python train.py --n_layer=10 --n_experts=128 --router_score="softmax" --init_std_router=0.0246 --lr=0.00122 --beta1=0.95 --beta2=0.95 --steps=10100
Below are experts of layer 2 (counted from 0) of a mixture-of-experts language model. Rows are named router (the router's row for the expert), up (a neuron's input weights, with its number), down (a neuron's output weights, with its number) and show model dimensions 0-127. Each number is 128 + 24 x the weight over its row's rms, rounded and kept within 0 to 255. Numbers have three digits each.
Before each expert's rows: a language model's description of what the expert responds to; "gets" lists some tokens that make up at least twice as much of what it gets as of all text. This comes from a sample of Wikipedia text that the model never trained on. Tokens count by the router's weight.

# expert 15
Words and pipes in census demographics prose and election result tables, such as were, from, age, hold, and the pipe after percentages.
gets: "|", "%", " were", " was", "ected", "ed"
router:169137097093130121154146128100125137181150128143125126147091105138138127116124165135136097124118115139144127131138117166163110131134116102127136135138108118131106116103189131117094154144086157105100133068093146090178144134104110117104118163132144144127137121136119167138162168096096082093111123109120140137104156100106147187139105149164161083104134117133112159162165123124100142159116
up0:108139113127124126127126118123103159141086125095102164138139134130186134108115149138108140111104134100094120149102102147134079148070135103118094127117112148123125141137133190112142117128147110095134144119112140147118129140131129126126075088127143113081113120145118080146154144166170121164135121121188136152148156151131081104160127158116167130179174110095151145130108159111151124143091
down0:095145143115165156125105128090130148132122160150138133095180153192164137126120143141115111131144147131150127134102122149134122122129104118159146133151142139134133101115135095141103122173146134129162116141143120093117103112160107148136069143105128144176108164112129070088130080127158155140173137148105139174103150156168114136144118092179144119185145134102121115160100122130147141139144
up1:141127093123078121134113130110123169119116131100134151137085140097154086139126123100141186089133144099134141144130111154122109154158093148151132117107094161149131142098129132128124089177121113092116111128135151132171132184139155108135126110121159079135113086150112164157079113119137101132097127128103157153117135095124151142143169155141079162120157104128122159137132086091122111117098
down1:100114097115107131139142137068123132142110112126112123102167122129134102153101122161110116089162179111120178101146132185116153138165097126126127136175132134099143160122138143152114152170129159121125137163100161163123156118151106131102144134138094087149109124098104203102119134099138158122165123130114140124126154153135117143148128129136160125127106151110097121165104094114125107174090
up2:127104120121156123129090137111158111113086197110105172109123143124137141153144103151109146146141133175174062084138129133100113102165150159104122089147144133091084112127132127129084138146112158128150127133111139084165140109127108121104111150158143167071144103112149129089124153135138141121157161147088119149130142115111150138105132112127116120134159111135131065151141138116156120127141
down2:076128110095149131095173142172107140139144083118134093137125144110191110127112133147150167107151121137102140118142103153043158125127099135151177133152107109147128150149135144131151122116117107135104155120141123124145155153129146126106110114097112134087163125124125119123120132094153125102117158141093164140147138111119154153147140133114118112129082101122173141100149141087065141132088
up3:146090132138125156119124089123152093113141151106089156123154123119136132137153115163074132120136110151073163151137141131138093130173143123092145097099109115139153139128133137093104150119090132132128110112128137126094145139168134136110161134101125142153149157098150113093124168173096118100092184142179115125113115177154097143088166115140153132110130097106110155125150113167149170127130
down3:100166168105134157118117103132113144100095116171097138124129160120124158113147152110108132182159124084137142097125116140119145133145137154156164173104169120085121125151111121093112138125146141121174131162142147115089105120176127133074127158150108158131096135146134136124113088151126158091150126147130146096137080155127142177111135147123152125137131124077127130111165084093148101109136
up4:109117112155101095140122121134119165136161150153164130106158129136127109110120104135152150120105123181108084075061113119133101168145142129137092143134101109141149112142129154129118133152171131143136148142159145113174094159138154165148085113117104155136140118128118136137138131090133099122075116095137153087103181084124126139147134145138079112112083079154119134158133118118117135139141
down4:163124150128175123140122123186116131133152133181108124126151122109118165124126136099133186137137130122124114097080122104119083173117147170141156105171153091159120110125113130154120108140128127128152132141163125135055184081102126146106120080124100148103138129085093162134103114149131109139115154134136149115151106109125141149108129127133088105140153099136107139128168145118166124146125
up5:096125098120142097134128096099148135144115079137151133121157137125128147122152168142168133102131153149149134140091092112107118092116118122068111164119116165095120171117116110129120128121166120098126148102151096161092150121166114166081108140108126110134087156089167120109119140107163124110143115125140119141115127096138083121145083151144154095114137111137099121143114097074128181119158
down5:128123137127155167108137138136125140135111141127116125093120177184111161162143136135108117158117122131103150155109149147189074115140125082171125134153119138109137134169081107186154138126120158075103113142132091131089149139082078144183182094124127152117087116116097115130142121130144139130140154133150129135137145094108118140129159122119119151139171116162140136121108128115106112123116
up6:124118145167162116163092092136155131182125106104113163124156148128102151094143180113120126109104154118097120155138112125094157098171093148089138126106118112134130138129159087136107133103084128161122121125118145086121160127088116142097153143110111138113097149105127104170121128174112095102094131112136103126138101162176146136092144091111147137106143155144136154105110142156103166115109
down6:146144125128145133100154168140136130101090113107169159131159160101121124131145151070116108197140148137125124144126144110181149137170133133140113122134113140146139122137101135130114126141080125125120141136141131085137106101140114179131158120119132164092108129120171124135173127128169092131123113082129166106121117134101158159152151148159110077144137142076128097159112115147106098159087
up7:139051136102129149128131108126153095109129123123102089126150149117148134095129155106099170156095119155144151141118108150126125136109187113164098142136157137109118099136127118161142101140087158098160150107090127117144150085107126141104075120136153117136134123095137120109151122120104083142143147088092115157164166140168140118096108123115087120165146116131167171094119108124104140134137
down7:193152133174091100126144100118163183171153126147134127108098120111122131142140127150113103133148155104133150117125120152085129080135087160108113089156097132115130147145184165121111103150135155115110127149139105159120110129134136109139138131117147150134129129137152083117157088173118139108121105134119109146147111119073114146152153126121147179152079122144124137102099085112131120105171

# expert 35
The second letter right after a capital U or E, especially n in Until, United, Universität, Unable, plus Cyrillic and Thai bytes.
gets: "n", "er", "c", "l", "e", "en"
router:121137120126134115139104139111118130139147084102131146119128159167088124121096137097106144114170108099114182127163083155113100102100105111125150098133107112152108093126133125089122118075129105151125157144110145177088159117109141126122168108153146116116150108110108139102151140148113139109166102174168166092071110126128134136141157160129088125118158153103119094104148095128155096109131
up7:125144137104122155150122116121111097096165102156161123169135134108100112177137151149178130128162136099101141097155096095157102150130169137078147153119136105080105148096102153089118092134181146124154172141106128111130090108128153135095149135120142116152122102136138138108152113098090153132129149096154126142127127088072166128136081101151119122112146156137124122149133159131130147133148
down7:126121111106128127090112129145165141168125137123082129129102160123129071177131144132102167104131125111097095118154090110105130121104159109116125107114179164136108112101165085137108153150129122141156072144118103143137165117127118138123111144111089131139155166070135140101134165091115150085103112095095134083102084138141143105121112111145158121140161106115147108133159124156130131132149
up8:120163104160086161131153108103162131116119184137103106135105116078147112132120138133103170106075124128141167141118155121086122181158163098163155147102132112149113110188142148117098105157161159132140159097146109117122115127136159140108140144132149102113150158132115135120129136101161123163128156104115149100130145116101126105125120116167145131185153099129142164161131146158134163119119
down8:140142127126133143095153161128144140118115125149127136104129144165127196065082128134180148153137133107108120153142144173126092125120142114149155155126108146125136148148043132159146125071149123091132093144147133115099111127098108121078157166147113107143177137151150127129148112112119143124089127137152159101145176155141102112118117149165119132144104128150109094148145132139110124121120
up9:091121078114073092124111159101116153117112139128183130110091152104120123110112155172159149169154157120142133189168098149090109132152130099085145156099136164119122124147148141105120133099124159088138095099154089122121152131140126121128171089080122151151134148121096155137136116148126095101129120114119138110138133077124135139104140122117137173135140100131130093115127120107091119130124
down9:196138144153169171168135118140136114122131102118143164172105152132151113137126123114152132154084152123109121109083144073140159114176115139168142146144098127146090152151109101171139150117158142118136084162141143085146108113141119155102115131151126120147129095139129118152133131133142117162164125168141136115142171095104110111149133144144104163177115156159136133133081139139147140152132
up10:152112178132149100130165177094105089090161134113117144140158094125174136129123122110144156116167160131104117103107107153124119108147084132102151114147175130148142078121133095120115105117148125152132134131137101085138081130111095113132124097164078124129140144151112116167075108137143111150088146135141155157145139129123159117083158130154141122110138115106130101147105113077157106149132
down10:111107078152120109095098130131158118141139148161142159063092139089161153109119108096136180124172153148149157133105130165148087090126156111157077114138128108121132103122128100154128106129074145159136141129113150143145157118139143114103132152135162136108094158135125122121143130124118147152150127143117105170094103145122106121172117154130183174114130146149135153137158118125111089142153
up11:077121128147079125133071121123128157140109114137137146119126106108151156152090125109088103166146112120129074137102141122120067149123128152134160124166094148105112099143114166130122101114097153102111115139124113139113099125123113101107148118168128130084116134112123155181143160134083134125136134110145111121115132092088116098138128171137117139174128149161152155108086158132124185109153
down11:126095134119145116111115106102124140128156130100147109137102110164104171141093109137114085123067088096071069075126110136158098122110109132119168126154132146103095136126149158139098115189095112135119130111126119146131127129103141123130099129135116127112152102169104144126075124125144144139145103127147119111141125120123096107079155122109120161097147118132155095165117094152099118170158
up12:115081102108109122135130136121085131095094138183136132186133141141130146143154112208123110081139142130120132169115105131132085097131111080121164157163137118154130145093124136123129119158118176118138153141116135138154111172110126128113075109099126110157129139160144137156139121108164116139133151096178105131100170126118109161127146108128139107112102085143141141157134107142146159119108
down12:111115123110153101154154129130135151141171103126163157102108145109131187115085146077121129116081145147090119154171152102149118112113135105126135121193150146102126149131114102117123124135135148137084188147142120135100145149136113164129101124158101102112153155149135141119155114098126115122161128104150146107107109116066127117147094096134123101140133126168194115122125111132111156151100
up13:129141114169133143159135102133134105140131070149179171132134142116119126143096127144146122152164124120079117122105136137133122109145113136132116113123114139126096145082146097127170106118146089157126090109129145108101160116176169126116096126116162106108143150087122107181134155149175091098088135115152134115163154179100107154138099147101155143138115159131140123154142100158091104102140
down13:104083164140090149126134083090094139098178142136141150144130116091159086104185122146086136100122131142086126124130133074129167111149131120161105145113135163098099110139126138145113130100141142096101118081140126170133143093166134183111124097140157139073092125114148128120105133155123125109149165108099133136116120109132116091119111137131092117128111124121151152141112115113134167134103
up14:158169121139090133133113105119152131171122158144087162116096086172141168140132110133131109110116149126118098129110128152173132146166116137082128109108113145121125169143172157114139081127161090101109136087141150147115125117105159112120103136118156086157115153101130114130136081113109079103165110150107150141115094119148142099141135094115119091151122127129120153141133113174177101152137
down14:087127119093080148142162097172182144099116145108133088119130141140162142132066143139140115149175145156123130128156162153131110129114117103107139142097086144123110143122106137110143141157128126125085110095122085105142171122100123156153102149132125180143160149151145155140121144126172129133101146119088078135133120092129140144102099102132154133112137087162132122153119163108115124100157

# expert 46
Suffixes and middle pieces completing verbs and nouns, often in sports career text, such as particip-ation, promot-ed, achie-ve, sign-ing.
gets: "s", "ing", " S", "ation", "m", "ed"
router:166164136156161125129105134144117144143157090119139148117151151152105152105123130114116092123143081090134175134145107145166131121117127138149127097109100131148087146120134159126151139106131109130111141147153118148076161111098139143144180139134170133118156134129116169131160156139130131092144114164164149086053093117092151098154142115102125101116172164145152112116150097107135104144136
up1:125121116155155126152123120197130090156141077082108135099162134125104091182138143120128119119131138133139160128050149125150154128135140102153135165112082097111140150138114155123155133108106100105135153119098102131097159151101115083133171104173112146125119123127146121172133123123117090121121133106167116112143124155105097147125138116135159155108136094169167106145142114155117138107118
down1:157107118159137101118141115121170164114150155104122141106100133082114175131079162103127167126119158110119140118126106087075089142147136118138123103109146132134125117107158160175147133145123133148105131116144133144093119143134074135147101109106185129145142092098144179125151134095114108118141119135164144120145131114136155179157154146134108123110096127164126127110175180155118159113116
up2:123167092109139102155126125077120106119133150123139137129150133120120135137163147128096111099109104165161135142137181127128095180070102139103120115179165125112156084107168151127083104134170103099157131149121144124160120130142120094133113093182124113134176105136124100109138137107119177154124123148102117165131127112154120146137138114157148110157111127115094124164145116117146099164155
down2:184090109137094108106157127115152126121131129167139141107094160129130133103104064096136104115115126142129116141130124117144158116140135176142129120079159185136104158164117113131106119139142126088150160066094119109151166164142144136138116162121109159150130134098132113148084136117101178147148138134145143130089147150113121102118130140107156089109138082121152138135136164124151120163091
up3:096171111058106142145128164155160126096156153154134135094155110153091126122135102131129131100140121152163154132131165150110138119144110150131088084151166140103083100093132117121097157112139101096163129103128145164148097112145098135117107115134140105106172118132103098106134109158127126088151156143136089141127166133118158130147120109139110148138088118095137144177086116121118085122119
down3:134141119090086144116140135101117152155150133121147098135157149143134109147075133143114114121095162107152129083112124172098143086106139146138096136165143108163121110131165129079132169129119134121141179098111143128130132138135120117074169100148177120136100112113131114078117112136136138105113128153176113122097151150150122098135150146161142099149198136153142130142096125091125129165113
up4:138160116124153184148164157135118155135157110112156120115126130117122113110146137164115092095089171140154123096109181084123126110097137135144147117093112098108167119087151128153131089139122097155109100127120132096152122090115108144138150134163154124140141120120111108130069121095106135113054142102122136129114141089127128129071119132136147178106143101149125125126151123108093094103133
down4:142108097135121116092105101107172168135150108124164121101115128128093119142107099151109143175135113116153127117119135085131131109129136145153128148082138137137095205123113135129140126172122173117092082166129148157147176090111139116129147139093169140127121154118131134152108124109142130115108119155125144118164123172115143115100150153138116155154133139120084102164147090192120113102104
up5:123102131158138124159138167121147098152202148162144149079134146130139139148098153075181164122136108153112141141166121137128142141120147165087125117128129111094130121110124141108150106111178117161144131135109129146101132095114123056124130093137130118147114123074110092157163094106130161146087089132107137124124135133118099160140108143126138114133155165126114161104108131137113105102141
down5:135133134141162161118113120123150137191096091113079192148146119163105133142123119109128101098099126130106161162128105113149127135161088103144162128144107129142120165142122142139133135105108156121152119134163146167140113152069084143154160112117182145143121113158136099128095114098109145132117130078134166166132156121131115165112129124140101127137141128114108151190173129117117140133149
up6:131113103151105104130157144138113121175141126174133130113112141135152132151171121157111091156115119164165107101117118109128172149139110129131140107163121131178089147102123102106128141146136124094088161139113168105127143152105126115161180100106114100099125118136156148141133154136116129121148125137158152159123081110152146156135088126201169071121138152149097137107171132138121096126136
down6:158127154106139143165127150148167128104107100115089126107146138147096162134138129114127125100168132103162095094125127179126134104145149135178135147148155131083144169167129123122098116115155128152155098169112133085124145117131126099141115154131153139154133106075118134183105129106169103107106142061098133096126131144113087110136113163113152093131114084106126121145148135165134136139108
up7:129108127109137121168116152120149126125115133103099158125124108110122157144178098127119106130152103092131129154172128112104122125148106124131130130165138131122131160135076138088173066100083122137135119136154167148149088145141119134093142078122109085147141152146172151126167132134130123169114143152090096143149143104109082111146113109139088137159101135154169151182148160143124134108138
down7:119124132114129135115079166138150125124114111139133106167115166147157107150154155145171148174106107133123104126094071122120118127091122151177125156105116149118152112146176137122100118161148142151097107087108153091143116088138121148121100145091107094129110124140115165145097121116142148154147096138090139108133113107148099160108168144124161103160140101128091140109109092119179120108092
up8:121097110140158129095119124081142169109143128127142135158112138121102128116142190129177095162163154155160094140125116128168135128134127133133130141145153128143110098090120124130132145123169144118139103080136124137139143193140150098154135118084127115120098134111084142140085124137101103088165176150101127154131140138157161155143112108138139120109164178137087119144148134128102178158122
down8:119133101085175083158094125097094108097175120148128090095112152147100097147153150131104134148136114140167137166126158139153160117135104159124137162131107123096184173131099147153136125137115165130131122134107134162060175138115155110123099156129161116169138127126137144122119131116093092142138118126108148132148081111130124174100164136125143141138132129153168140123132135140164128129093